Weights of a small mixture-of-experts language model, trained from scratch on English Wikipedia.
Size: 11 layers, width 192, 29.7M parameters.
Experts: 6 experts in each of 11 layers, a sigmoid router.
Training: a variant of SOAP for the experts, 360M tokens.
Below are experts of layer 3 (counted from 0) of a mixture-of-experts language model. Rows are named router (the router's row for the expert), down (a neuron's output weights, with its number) and show model dimensions 144-191. Each number is 128 + 32 x the weight over its row's rms, rounded and kept within 0 to 255. Numbers have three digits each.
After each expert's rows: "raises" lists some tokens whose logits its average output raises strongly, later layers aside. This comes from a sample of Wikipedia text that the model never trained on.

# expert 3
router:154097138165178087145169148115128131078131153096139120098142118102151132109094149146054125134160139177156083143112202056087055081071159141128097
down0:145050150116143154123124235133155154085112087221077093140103091131153156160125172115135150116125121119155093122191100159152114148078076075124105
down1:136134165144131144117135065123077172128131128124117102152137120126087119115161181125118083098096112104136114153143100114122143161133137152181121
down2:144036078161207062112136184166158134130138095075104095171131176157156141141125117131152084133116127130113212144095135197144156160164122099150115
down3:120146151108085097161124121097136167112112163047121141092083119094097137109074174122079103093108072074140131056149120108178149113123159120159180
down4:165078149169151141157119124091170095176184087105106093086142150124102077103178139156107092105161098126125183126129121107155149072173159086131123
down5:125110123135105148105094157071166108185164173078076125082079137075169146200069140085164172129126203166142152137149131147158152074111122148163130
down6:169096113180113065169141151094141163190176104116097109113145173109118151152162102129155130119092115148120139175129082133148117143125062145143121
down7:149084043096140111104126105138151111172157144141156091168121169097134149078112121099124152114159112136134074109110107177151153082098096072145168
down8:100099068094071165194166169100134116139126178116088134091138080113150158111115084133124094115107114103191188143154093137129099136096136089122143
down9:150138126136120146133159075079098203111125116130070111077112115142086143113128102138105063146141086137161063130097127218116140142184145157169062
down10:102084099115128100148088171113171106096173109075074116126123120155172094176145126139128156177143133052107123159128094154089092129134122109158180
down11:130112148183181129169147146132129107147175107175116124126156116096097136099118143100074092135155144129107176118152091142157122112069116170134110
down12:150124129103129166144161162147108196124113150092117096165156117120138075221190178101135100178079106119150060179139102108150134146090184190150099
down13:106102152136108116125133115111129155145090130121121099151160070171131055067143135071138107141146129080099190123147133107105164071113192164120085
down14:190135103104164176139149169132085133197116172103150116110083157087163090145117129121141073113111110131112156137121134119135176127078129111070154
down15:130135129126127114163104129109111115078110150099167121118124123119135115176085227120146098134137166111174158042145120126115062151118108054135088
down16:055218135131097159145119121155163136161209101149116115131121129078149116122107105196111114095145126122139074128120176112105184132106114105159139
down17:111115128133155119160183159092129111163101102137160157111096158104121160126159152078134148174108175099155118107129147126184096105114130106130160
down18:123155142103160093114124140178138097085095199147085110108109096207147132153101144163110097091158091154088076138116092112111112118116134179115145
down19:084130123141061124086160135132091096134107092111088131055087150171081164197152099121158152119137161069184069112150135155103130112155128143124070
down20:154110145089085129110150167111102163129103127117149117109146113102168085155182166184145051141093126105190087149122141122158184121152121141159084
down21:119138200133142091131126219139124152133151154065122124140172130125131115113104122126113119095174116125155115083127100127108114180169153136098102
down22:140141138077126096127168093152160104124127143136090160120099136100097118136125126116163099160071135106181134150152096078150137123095111150114125
down23:163099150131123132128148137167158168125052109100121117127163122043172133168145112087125110159107131139153135091124154164114110124176096117129200
down24:222099105146095106108108114100056107136170137165150110165130112114100165160146117064126124087159139110133118160098156094214091115124152133124112
down25:145107162155102143185096135090169107127098118115090110133142130120102132096087123056138148113112040143133151203205109099132148158117100115150136
down26:142117147168130161151114127123096114066137082143107115136161137143095099139158065048130197172128131111133121174100153116142146119119109150110133
down27:122071093163174094115108165191165126129149132128157124078139095136148099096191113171119111169172145081180117091152066062128145117180218159149128
down28:124127094092092103148150122117126122143126123089156134175113120155128160104115135129167159183130159164086136115060150111166125144070144120088118
down29:070112154177141131111135102160191170126083149156188083134143173127104151162153106131166108147083156119144128149133129153138135122118128090131136
down30:136132162073123134150162123103113076202144129090149072141164105127102112098167109145103059139085139116088191181140128118157179119176081143122174
down31:125117088142120078150123182120116117101122126111088134173118103154137097164098101118113128056164110183132051105175074097127194159126141085199134
down32:155168115104154160175114097133109162165096100131096091112162068103128113141173073162107103145107125154115166175125077130103078113179124155139139
down33:121129135208192099141136138123193101180055178160099167144091133069111115112121146200091118070143136119110106188138121154120123134125139120171143
down34:133091170188124138159125091073133153133152160159201102067106155174156162149090108155075197151132116146099132127071094189191124143125165152144166
down35:144150130175093120136140163174149140150109117096185122155127156094107145129146213057126165165057086165148125123085110113149111130116083145067153
down36:099184110138161120122156092072124168130121103129104177117120104157177147102179087068128157212149148088180125133119142127100114120124133106156081
down37:071126106158128113123105156138103141110123183147147119175199103151121115085086118156133111112167166115147132060116108081082107098171175131088204
down38:144104135129122135110148074096189112080117120136144116124113191066049198116136181111118087058149145129137090158115125164173114093171060098126161
down39:091102114145086169102137147135175148127177096079114110153136114145142145109149185125204142102116182135069118090096126117169136129176182049111105
down40:136100147106189184121128143102141145145091143090159142144117088176145116132112135119180153140160169143176159072120072173158108100118148217074120
down41:159184130120095096134070148051143114138149153083183144128095130097128112147135157097164169153176099110126155197132116153074099132164106163144137
down42:127144167151090142121081116120137120124125181076058096097115152163109162133125125111124135143094168176149117133109109130171160105134118095156143
down43:181145175138113135137151126161123121165131100092071169112060117105127100103156125117185114112120095097108115172131113171099168163108107083066171
down44:129115133082182132121165119184163103148089125075142120136073174083131156161097107058118107138147145120189114130089125136184121086162142101182175
down45:091107099168120091133185152146148082160070137177164167135147147102117159147091116070143096174168155104117127103151155084106077079152164163147108
down46:099164119136088092081141091121143133093102120121163178132173123080169136103105144110156163158062144115130150081179145115072137160145151145112098
down47:145107131171073087110135129120125138101125113101111155135108123139086107085141130158154141103097096160194133098132117111145148103141112124106105
down48:092140149131049147147168166070150132105050075134070199062149124113174104118200138167127127102102136117118141123139104102097166131168122086109097
down49:145154136132078053151095156165111133145118182106074055175126121139127132091070177154139124062069136114061104081136152160088168152107166138135143
down50:118108164141149159119122113100167125097152065150101108152107106142109167141169110038155149148123110107094112156102083153153153138110112147095135
raises: " in", ":", ".", " to", ",", " "

# expert 1
router:150154159096124117139187164149149128108135088075148199103149133159106121101108172104087106111142129176075148196137160150099129072125119145114128
down0:079137154064178152141084107139210146121167114104131083086138117109244133069168066170155114140129161148092119133109112123166105103075124144136194
down1:165117146136185167099101097057166159098109100162130105158167120139071170137186164120157123107137169159171122158170107107120108088071122139098146
down2:142158084143145125119115169130141136134132132105152131112141078074151127162157109117119141091132113157116133060122102134109135158069161149119092
down3:132140068134177162206125118149056122096118083139141148104067109127156145207144137167122127145172133148136070175125094132195081135090164152129083
down4:099156152126133137138162088181134102089078111100134155133137164104126124099145153108145095153121220131156120136113097173151117123161135155149017
down5:130130138087140086137111172144105168100072237114127141129131140181127150139137171111136191185088150127126112144120153186141122105174073124046120
down6:119134061139166138152165120132148144109165186113114159182139108145110126105064241156153126098167173087123156134136095174122141123060112090134144
down7:079132154109153095132161141115137170126062200181137111101132199127133120186104128095190135117095067128123092133126080144111114138080176095131081
down8:096161127117134114170180079080071211111132103057153115100122161121117102223125101127119105090151107197127107108119110099121132153122163132097149
down9:137103171099160124117192070150133148139125161138228145093119080180119133060169132165131108083107109145115126093185124164143105072107057145132108
down10:160132105146171098121119105111120124105108148122158162108138112123139093107143166140125175104120119096138177153123141146111141118055135143184111
down11:213064135141120136081116112108174134121110098134132090155214153133136085105124080170133082051145163148090153130110116093148149151085113113170165
down12:098135129116148094117114161175141161091190117091081148163101102137125097099131102099159109141121136144127185138121161092114119126127176125152075
down13:166131070141115120075137170130133131150152158084122107121135149136157145198124125095051124105133061138179132085131149194097153102122150111094209
down14:088154142105125131157143178157122142166086147080102157131209159178163118129143141168135111152142150175155094101099192111126129133153163087132107
down15:084131097177179111181162115127112157143099090180178130107157156159129177110076083122116120137142081098138163150113120116179109088111120123074117
down16:110122094096193106093139143144051152137177144129134182137105055117111165051124139202138088142130108118174162076161109129119143062141156128244137
down17:072129123143192080181099177176157176075128076124127161147142150180148135156105125215142172138133151161134155151161110100094128130175075113104139
down18:068128107145128150056068059139144094160145069097148133162090202120125101150080181096101100102149134079110121116134155111151115167143141131174153
down19:107112104161188128140133034113128131148152133104189124121197133093146146070173152128127106091113156092140119098103086106120090135109114178122155
down20:178141129106103151083101071140140110156102102142093095114149148170060110111136089121166112159074134132202146102156195107091110110164127147104128
down21:120139090160178099101148092110152118091064183155142089087152152092099123121077144107117125102088173132126102128147190051105064147123130056108119
down22:133118130114123116076061186169155097094108101129097110074133101102135156084121104068130188118137079125171085093125108209139159128126178154136091
down23:068111121093118167091109157111133116138140122183141117212151127159148180161157112114123108077105121089116115207131145094111108111168048102168076
down24:137154155120160180049020123152123117151075125082132220167076123124121170154116082110121156121122184070146115108116201126128145133101093115101126
down25:139073128143125111159149146118123118144132110098149116151097075104142110202123133142194150142094139120144103099156138152137041162143130042116109
down26:169173160101117137110069111108162131086082171155110197185131144186053103102192128133134154117161166107152100145139096138150126089140117171078149
down27:155122159123107100163172112118153152096124162149099125146165165128155148135088091137125160099094153187133068101187142112133088123097142088123109
down28:092119162133157094173114142127125134114113065161161103117093148114097130107135133200069076131180176040176144153162139180144170144090126088142149
down29:134128135090191129062150116121147204121114144118153067110150074150159174184111089118148115089090115157179116143079153059122108175112095072158147
down30:154124132168117163181170072128143124114123132150128176110139145153112129127120139149145131124146153094139085119170110144153105117060170141091134
down31:160150151128138176183086148127128113095125153138151163125161103144129197176153132104101150115122133145112099100175133063148132146143116093086148
down32:099171100119149101234103151115108113158133060090152145119126144122086134091084191145136135091198129113168105106199135053157131115039092100148070
down33:136130166134143137101092099154167112111104146082134114191135165081126103149089117130089100100100121155169123102095136104157103137164125071125158
down34:113082105091086166116176077105138126128108121122092153131099117113162131075160107156101187163148120159130134149104152153118130124107137084150058
down35:163086125125103100129136091158168091120078147126118104081106082124103138196106159127099114132160131122124106132195154133044116123092125089124105
down36:087157115107144118175137164126130194147137104158090139180119074172118093118137149133108075153159134117133178085152159089123133165160168131160120
down37:159108119129058080146143216114136147147128086171102146100137168127168110092116113171208089174139142163104056102151132105198103095111122150132163
down38:188146132187185127120159140109157118138167136118111147130148098127101153130130070077119141135196110120059128174098138130152151099125149203091171
down39:137166102118115163104141090119142153121125123163161187158184149167129067139107117113159100128122096189115133108112083115183112132105146099110163
down40:095080105168053136118118080164121155136104082167099108180178155129127119158126103103151101146105125144142145152142116201111078096098129181195085
down41:139079133139146136094132117153071174089132154094134156202139162174130144183131095132127136191141148102098129075132145169151080194137058208108092
down42:129091115143084155135157110090069134149120152173110097136149109146132119132119117081173165147078117092169148076098119128109048179089153167130130
down43:128190134089139123140105082095142101089083159082190103112141086150111115131107127129141166177151117112091184158092104170132107102158098155117165
down44:155128161110099071164126127131107135100152176125149093144127154134137175182155180135094103187165142126161104104131146107143137136059082142131091
down45:131073143148119113156102122108128098177121124106128105108147145178155099149140199059114144118177122087120158132123141169119067128118178105131147
down46:160123122096143112123152122189140123105122085146138190037124086116164133163156157178127111160116162160172115191086120182101123115181120107164108
down47:165102168102119122104099097144094086050128138110150110180070192112177105068124117105101120194049063114139150098096132131105106154141110176166135
down48:135177167085092114120126124086091127161147099133172122095138117128175106128133133088112148149112135099123133136130189137088122099100190127099217
down49:140158138140089112119186144147066123051116103147127120144150123133118147068133078149133088197188188099141117075122101131100066110097151130132122
down50:151094163172141117155137106120157152168073144140066149121097150087104144132104133121122174166136151069147102121120166113088134143075126109150108
raises: "-", ".", " |", ":", " ", ","

# expert 4
router:066155116103180086128101151169131108161115143090122117157142122111089086066109081119183131148108106093101115202117093105149175183144125157178123
down0:142111168112154184097136097132108138119121162121062134140212098136097129102146108112096141102174133139088146168126100139150129105111110096121124
down1:091139150114100103139125119126144174111146050162144095171148091153125131167163067181120161111127120171140131176109077168155046177124104164149116
down2:143147116198074186136116114154121113067081152116092094027127088130113212194085202110116091165181113136161120150127134149106077108127127091095019
down3:114135091152173123126128167110095111041170083171184102121093094137133152111113145119125132166088122143124167076205163086106103137090093100103099
down4:139144131140097180061155140156173149164106130138155159112137173170126130201143135105104095137172179117097108098135152192090120131110092165114166
down5:105113113160112172142076113175085119086110065189121130080101069161148071122150117158095085123147116090152149162117146162137146140114141158082101
down6:119104173136150064112103063136179119124104130078213146118089155132180131079161123153133134242137167107103110119128125086139116115117124178167181
down7:224145123120089156149145111161087156131132147127129126109151158148169152142100168159084117141103161104117172142156162123029109138131104109129133
down8:151152144154154087124104120052130122173177088141128086143164138131118148094145103170111116128089066161075127156129116115093183090124143203095131
down9:149153124109164194195133140062173176089049167169147125088130137132124133223165159170108096102166196151194113193176123135149138134116156140132144
down10:090126130134135158141136149149087085140140066121147163137182118134105058125075098132102125138126156142135071097111145117137102150169116141158096
down11:162140140100124103128089168170116069146127188146139141124118197128170183117069151119155134144110126086123147162146135107140136150154145152126105
down12:158163142115124132136089181076152108165125142131135144147142169103156085105145100141135123122147069168145097118099091123113141131122104197166113
down13:111144127125117104132178126146138147116129167126198186184157150174149180179119143148142144096138117216134067061143147175120115146072105152097185
down14:090144131139125140151090095181133117161158154123064142101126141157115102077159099096136134179113148142122094175090139085137101104106066112103168
down15:091140173081174179154095118151125114142167124162167126099169086140123121157098123134190088136130161154141111130118077195166092193084093175100134
down16:149115140169099109132151141094149123140096121112155171175144185110176129069151139128110097127046135075140132134173129124114138165192153100120104
down17:166169166135127153103145069122067123092120156179115128148183157098152122183086141146141111123134178137151088162166127173165167153141132121149107
down18:173131194096126091055159145134110132142152099157154081135126113132144101165116089130167165112081089120117158098151134108113184125113125139124140
down19:152074096165131079183091201144100133132157144172137141071105163144154121165086110191162146149154140047075144153104126098092151124125154082110143
down20:112124147186111144100135149137119170126095125173100156133090109182136093144095133140128134151167112183210073058189110121109101126086152145173088
down21:124114065094125107198109123135106203149163114123166137157108108127063126086168103087120074062102174134120122157125090172131123138162122064184132
down22:131107146116156090123123134096089173142116166104075179060126072234141114111140111104120156140056069143081129118136068148170121124175146092137134
down23:058095100122065133098134127155108117151142108091139175101166145072125140104092151148079120129152141144105142114170100132108097136114117121147110
down24:078156171158167155174159166127182165106107118217128147119128130169084171125178084105114100047118106115115118156120100116129074109132101101162141
down25:152129152127111162074223156154163177093116077133079131129105133161141109174129129119169122074118172137139133137142150161139152118124168085155146
down26:163103060163146093129114073114091131105097110129131147134125125165110107185135180136127077144124182150144106075170136115118048130145049101164125
down27:087104134155062184131148125163095121128171135102143129088101133119134125108127129080109152133183095163133132147090126134136089133134112145126145
down28:128152074110161126141156146105154091201151138158124106157139127133123100112129059107122117165087136142086132122160129094170129144078167165142159
down29:141119152085126112136152130145100112107099160127131059147080113151102146117077093091124131151147080115141103191167146101118126055098170136110121
down30:135115111162156166106041115101116104116092121138162056064100153115105095197116122148182161058126108169121093101112105114147139144111133133142130
down31:139142111151150156154104136067119137130123197160132102129114096159110201162118152182113107106096186139149160131084205139151083129115144111141105
down32:106082139105055087147089154174114131125166121071120141143151131128109080179115116150119073104110156183201053145158139127088142135129164175133177
down33:177123069118122153153061142148118100137093139099105190094131118046080110104134102160108125116125115178172133134140161171109120146135109115112181
down34:146051155090110092146149119099183086138201127089134082108112143094107138106164162097150172153135070108153059161153127138074126187105099176141111
down35:126127142154120145120066105158093053151093152165158180079142162191092087113088080084120154121145117160142127127120117104133094113117151075137177
down36:133120155052094108138159141073119120132099119122121152166149070072128174108116067175108172143135114154117104145107152109149115120118136078066128
down37:106148095141102099123118181185150155117124124133122094164091136128103097093100128078108146122063122187121099099094116122093171168127079164076139
down38:107113159101084102182117089098154159119180099201138104142110159157175121073156047117076162156152148130088148083103166132147139095121111109165139
down39:118149139175108130121079139104099102161107101107192146100153172168149069107104078095097117162183135130156131089095157148182178143114124099104098
down40:088109154167146093181132082112092154083119105109122103157137087102120128193128218150110144082112102169138190150077130156121109133111116114159137
down41:089017161140111117101111135168098161157145162166107079114133176155154097154162105055123177137092109089069088111151173113094138124132159101125113
down42:146117095129121082099094150113188082154136146156110129071161181136090162123169105135098192128121079067169079179065106208159148174156150140068105
down43:088115096129073165109144102120106150104115145150107118090145135114160112114105090092126133084065119089106097149108141106134237132090068180097212
down44:133140111153163124168112097055154196078102157170138188185118155108109112127137124138145109199117113105154166091152102199136127108123130117135161
down45:124167141121127182055075116103176103114102145079109137069147146170120121112112146107115121183139149095149107108176109131073081086113189135130078
down46:160170160078142149148157163087126116169105166145158105131095143102154167112062073065128149177115150098109139139104122058087128112150114099105114
down47:112139156120149137148210088172124078093097096098160169148120150078138097121136116160175141150118158142137172098186165124123086132128147120072095
down48:080143133147133164126172130162134145115123150113118124105073150155154093114143146122116082132129190178180173096161186116138122090129105160122110
down49:126169131193111109118075186154125136080170155142152147109135129116119138132165220061120180155113206062149141117074122134149124155133196112150123
down50:135134178074128099107145138042139138124106160117149113088118143130125162137154118088086076169125130159075172075137097122127133095101113144153104
raises: "-", ",", ".", " ", " and", "s"

# expert 0
router:125085129155121112170149144138138108063147124109137148085128071168103127107079167138042119141127148153121108143144194095134079141102144125138025
down0:191118095121147161124137157146109094131209116152131131128131155129061163123152147169159113113117107089157106141178139090127055126106166122089173
down1:174098090121106107127079109085139062113164102165168108175117135128134053187143064136149139139120143088156155102119174089112213079130079143135093
down2:132116088158127101143131104179173125107159154149137138127098117070177037139091090096144135090094185087140094099106102069125142121134151117101121
down3:164097118109131157128175146127141128156144113110109136112103138168100149115169135163123110117141106056118107190111173170161133162121080079098178
down4:158069076107146155133176132144130149053179139133129146207134175123098163100160087151108138184142150143114127064076154132153141040116174136115106
down5:148158194169137119103151089126124139147109142108101099161131136165119133116188132138121155151116129172156187070080143107157125184102122094164159
down6:114097064147111175097100170111091094169126107175121088127144128161101090107154155142127128016142109108170149182100077105126125136164108127081118
down7:150130135114098144128142176142140116152131106105141059171121104188107111147156126144117087119107127149063139106168145068150106106118114128163100
down8:124136133112144116192170125147154103189138117145142176140134099097133121126160162112155104166102180164143107160197117147136157144115136142104149
down9:156163089177059068169067127110158144153123155123086111107123173118107097145151164137129179126131109089165083076165123141161186179089095068091072
down10:097180128097139146127111106128131191165157110096094074124109125105120122163166129120143166139177163188152096160068122151119093156149119137122101
down11:140120146200158114070114183109099213112111159100130106116163190120168099097149100107106154078190194176131121106091109097114066144071133144125126
down12:129148157162161108101129159130117151100193094082106114099174100118085126133092147097126113100056129098068149119097098079170159147148149140135098
down13:098078113123143131123093131141148112164176131156107030127123117118155134143132192127110155115138144094128119111168131133136141180122141081118158
down14:106132133160148100076116093105092125084101132111117173160131160106173110147115167191128136146132115158045088150146142090102207086181081185139150
down15:183163138122175084113157197128097072165157096165168145127182096119097161125137121101161122109147137145078122085120128096162110156102095113174139
down16:116189108076063121105110133222161131148061178118124185118125091136107116145125125137125060104081222118100118065126142143116120095164123115090089
down17:158108075149110101163136123104073133127117142144162091092165093112150080111067128135110153101141101120135144118160144161166215100142140151093136
down18:155141111162149129134123091144180121115066122175145153069194140168161119049090119181168175146141152149139115123073127103080126130092134099161172
down19:106110138165124114118138120125074100163125141132141150152128105179153074156098134085117130205126177104123098132127083102166155163129136071169096
down20:130152106106128109086106084164161107102092095138067142101085084101147128152149155119101090137171106117119072088133160145155092120112155151121167
down21:080130093111182112121124207129143101150116112104110200133152204103162119154162071106106109125129137084128202128092127050119170108112123083095159
down22:080064200148117109159102223128122157173058110123049107139087173146145188142096163151132167144148142071117087118116136064166139156131118169060121
down23:093179119135117138210130110143125126120132132143150075113145103160160123103152176164119153117151092106152110129140152106182106135146132124128195
down24:127149129156060152124132120130148140130159185107127089095155139085104160144075152107183100135115137157127138121156142079149091139129110135082123
down25:174099141190109115137131134119071131128158063160121194089098104114163126121087126159160161122134174142167128113194153178192171078105105126167130
down26:143120078201153126101145192106143128126111099191156110141121111148152137111165161084197163177149169105120119129149150077078139142112155149106089
down27:085127131163167090100108089134198109064140068088074136144155132169150159167138114162113084154140170169117085126147151125055116149127102121079079
down28:161124076101097144132123111155135079128175090132116094146144086138107096148115109122123123132146119175113143081090123142153175115151067177157086
down29:126118115126085131196210121093103110150079089089139103134136164162127086144117151152091138081124177115154147159199096069127120096085118094100139
down30:104152137095109156182117156106119184152132161173090138115162045077113120134127174145149124111107121156109122140095077164101147118141111117111183
down31:112158082156115146132157142081120127169170156115112182132118058179138166129095130165116097167128099101100172091125137098119066102140136110110117
down32:174111112151137147123125101111145077127125113110123174118113117162160125136133061127128132206096133179109158158064075127127160208104164073172128
down33:138090063116145110146105141106140070161167198062099116102119142102186107123084084160166162155109081129134099096147153149144126142129055147162124
down34:089147160138194119120062158121183115196165167130134148135062143126121127153149077228117161130162136133100162122138150142102208138123192141069137
down35:091113111152120060099122139135109057089176165145167137143088146092105166112129150118105161125150152095119119154062118153135126135158107163140134
down36:114138116164139096140090169123111127130130116139187100084129170130165194151163118116177140124136149086125094093145183114116103111093123168140193
down37:097108105104140133154149139100089148100173134144170110103198174116093099169081192094120120123133134115206130161148124095116140089102110132161082
down38:105117174144112081170146090154181148148174157194179103126131129119127176121101101211111071113101150116074112095101118111179146127091087138124105
down39:130101121120184098159116173211139165184156130119124129098127134148113154122126146105131125113092139136143169124130196071160105142153112147171138
down40:116128179147162074123167116129125155122108090154177089170109101073141117141171078187126076111132125113118130121155087138151121109186097145163102
down41:144114170100181134098053092151131121166141129098097129146154186099143140109159097141107133114146123105093168137118142140164163172132107118143108
down42:119141170146220106108106134155174105103102124128146134157125173073155139076096164107069127127162169145089210165116111085146117153159134127147162
down43:151112157194067136087099117125147068136096119146127126115068122140067129083131166145090127103128114071120146128139124104102080129043140092206122
down44:168132118153079034133159115096119121176118108111118121130114134103082144180106177198168131130121100172073170158125116173140152121150120121080075
down45:154176175142103142146099148125085071132147182149148119102129127128134092152139093114166116170125120125189157100152079124114097094110142129116163
down46:105117135133076168194165166115169088121155139128088140126142174120128124134103119144114190118144138137125095110143076123106152077108117150144097
down47:157149131163134055096111112160117181166105110137100139138132094149148100141135156183151083072159147130135176137197113234122133140055104162102110
down48:135141135114125143141126147102152139110206166166126058129092077171091116124191125155123146155120092123103203082078119149129081070147156117139211
down49:108148108143094100175087100136101121145175142116110076103180203167113131148132162134167167070052157071104130109144150094153140139102113106130083
down50:129143147124148103122067123104104136101091125162095080073096068124171130145131160100106100075153113052086152131132163081069139151101149150100054
raises: ":", ",", "-"

# expert 2
router:118071147133130117138130142139157106077139144059127128108139062166179107145129101128106126177124150168116113145127215137125069109140159134151050
down0:129202153115152121080101109128151125186125133131146139080134146155122110133081133150131083090125097138126076139100120152132145132137177144081167
down1:094089152099114113032154129153094121146087176168153108146120041121188116145061127115124126164128101152172142106094120127121128111087168035114140
down2:141108133091078164144185165176143149145109091205057098187135114131166151160099149120116125203136096130132139138106160131155110140121189188117151
down3:195162154086123170151056151132099138131054125111111130190115140154103115167131124104100133069120171146078098084113092167118104153210101150125121
down4:109081078082156135123099088165147186113126104131078072136176123115141138183186151146148135123130160108218085161092143179120126129079113067172120
down5:120065104108141159174120142100151119153106138116128082149166175084133123125096159147184160112137161097054203153097121074113127136133082131098129
down6:143141149126136141145145098186112177118121122070114160156142087135142101182107122122117152119175104125112106127184106134079128120088137121165076
down7:115114160132170121122227161092141087137122133108038090134129092164116147139129170094130124139178094199168084097113134144123131128174106164144134
down8:142199156178095102162134128167126137120136133088143163116118109109121173102103125142136102089135182163128090129143129149163176106076106100176116
down9:176120107122139121116146124129133182144111105143045191133193077163161156181113127155084139167160085152178135095115146149128143139155107127057106
down10:094125114182095209129110116132105138174111110171130153143176146173202149159110119105120119136093073165100063094105122144109109115130096191109155
down11:171154134118098112115108111133095071105130070159105148158118055153143094179197116115115207101127136113162084105119126116148073108147131114130097
down12:159174133172141098154097135121143122116129108159065178184072123118063152121162103169095133114138092164114074152152126145100138096064079137105181
down13:143150075197135049124171158124110197118107147088070171134054127136178112087114120151124158143121126097075209174124135121145144142153133176152061
down14:117133144126131175101120065110070132085104158153104088162122131118112031105130119146141150092170066171189158177119174135140134151081135107114002
down15:130103126160089132192107119133114139106157121133084091122107124138188144133125128133125143134110125187161082152129157106148138138137192166117144
down16:143109127132121099125083096162127120129135116137093157212073096199093096130170088065111121166079116100140091125094099132142118147082151125052218
down17:201081115174085143146129099139173127160159080139156146150151090074146134126166145120161120167097146112145172083107145141179133091115092047094095
down18:099152170140164113114117129133169140099131164149109124178094087100115102130109137150119117122104111137043141034129107145123120117173078145156108
down19:182088153141106120110177155137104131127149061131116109193105122135176101132106140127127120125139154167161093186102142112107081181073113118089141
down20:077110164151161123094172074146098133157076119140067146142133123138089172116149109141109155134149127094084124172080136109094130069144159104138165
down21:126133097102130162162120177149150134152053106117076144127074152114153147150137145063106097127117146145097140094123125122123176094042136073094114
down22:117141137090136126127114148149153124077100159128088122101121178172150166117119109140172159096147109083177205125116164139056164148154078145135148
down23:178168074139195157107144094141094175186134156120128143100116082199128156121156125090131191110105188185145084169185109085102083133113144127138087
down24:123171118118132173138092169138091135144155108133105210173128129083089133149074117147125088148173123139069154062147162144082155101080121181110168
down25:119104129130138160057136111143134106116117099149106128102163113117136133112164120202131073097196113089131141127114135142101152150155160116098140
down26:112157126156140113189149120124099122100063126127156079131096136113157109177115137091095113111140053159090161144142164123120148124092059190159096
down27:161132172049083141112167153178107188143086167188204117136111122166137126106135128107126138169115142127114088150107066079086130127110104073076090
down28:099177072143142162162101130073133152130116078198164075200110105121177091108145094206135116103174115190085074119129129207109106127182151086144105
down29:141145107125145124098145091148140155152120085063128113181089100119115122118105093163103070047117081110116103079132127140105116096142145118124123
down30:150212090170169078115091099117086122114086098114146178102112138103129099185091109168126142142096158119138140143126120145033115075137139145142144
down31:114143111099123126137208153093153150147144158162116097178112131132122141145116185113119177129068133107141125149170122140140137119120124173133069
down32:160134184116133193134105145167118096079134123182098094076170089179135122115181191115144143155136114116162146071136083082125100028127151113120110
down33:128095137092127105152116083096077102186150132162193115109155139186116124136169109121058113044102087183125169150131121090185037137078153153135103
down34:081123149131071154049070109114106171098083188108124134125090134098099089131183133144115101109130084151166103124045111155095136166108066168165100
down35:105109173132085158102169167141113134171171146103169098095140159109142137196216177137143119120080124152147079173134101131100122113130097111097137
down36:158129135145160149099126106148122119149061146170166083161186133149167140055127083113122123082179152142146123136134173088109114111127174089126162
down37:152126080107117108131130149185159123157148124119111158130136133153054101125120177133107137146103119110189109139115121138078102138138094088120055
down38:173131119074112210123129127140123167150113133083141119114150108152071085118206137186142127114114145153099153133090102149119185122109117181109149
down39:127122122101147092112131151090125131109078090117165121130091096101127140116131043101127148152155140096130161193163142174085146107076182149179098
down40:082099108143120094107118094145135133076121135149113167171138095079155174123158196104087084114145148103139100145148073088111105133130142204135150
down41:164130099150097159125088134125124182127148134143160219151160163104185132144141122106136157099123146152179145135167178129112131123106094107085140
down42:134131135147164132135076193160142126077097109104100140139107071074142132136148144133135160112138137079063114132111147070119172146150151094150157
down43:148077207095162137106196148098136174150094152136118075188131103118167138090149162154175166121142094116085069164112110130162136083133104111148140
down44:139149148107131068116148065151138090149091141159228156115085161165184139163087107172115124203098133142110131118094127138129138143100149130118167
down45:184153198149097177137144067114192171081096161099079095087142133179085099174138098135119100083076111166111167069109109097188154136130142159091129
down46:119075131160151094111136138093124147085145163163114138142104141118181129069130116177101084107118106162132106099118124170145103151102088111130137
down47:098165103143125156125146105166097099161122150108108079146110094148118093134130072112117186115127095122179176089107116118095197115189100131163117
down48:146154085092046099177141130175154116157073115092112094121129111106169099121156125144072145097142102112110189112064155071091099114118147121169075
down49:110134098103182154136094090144081121113163123133118130151098146084120131105185108109132130161152108116109109139093126124146114160110151211137120
down50:096150192068109159156106106095119124144144168136129073114070090142151150143122132132085115105151141083145109078140093038146081140122170112098110
raises: " |", ":", ".", " in", ",", "-"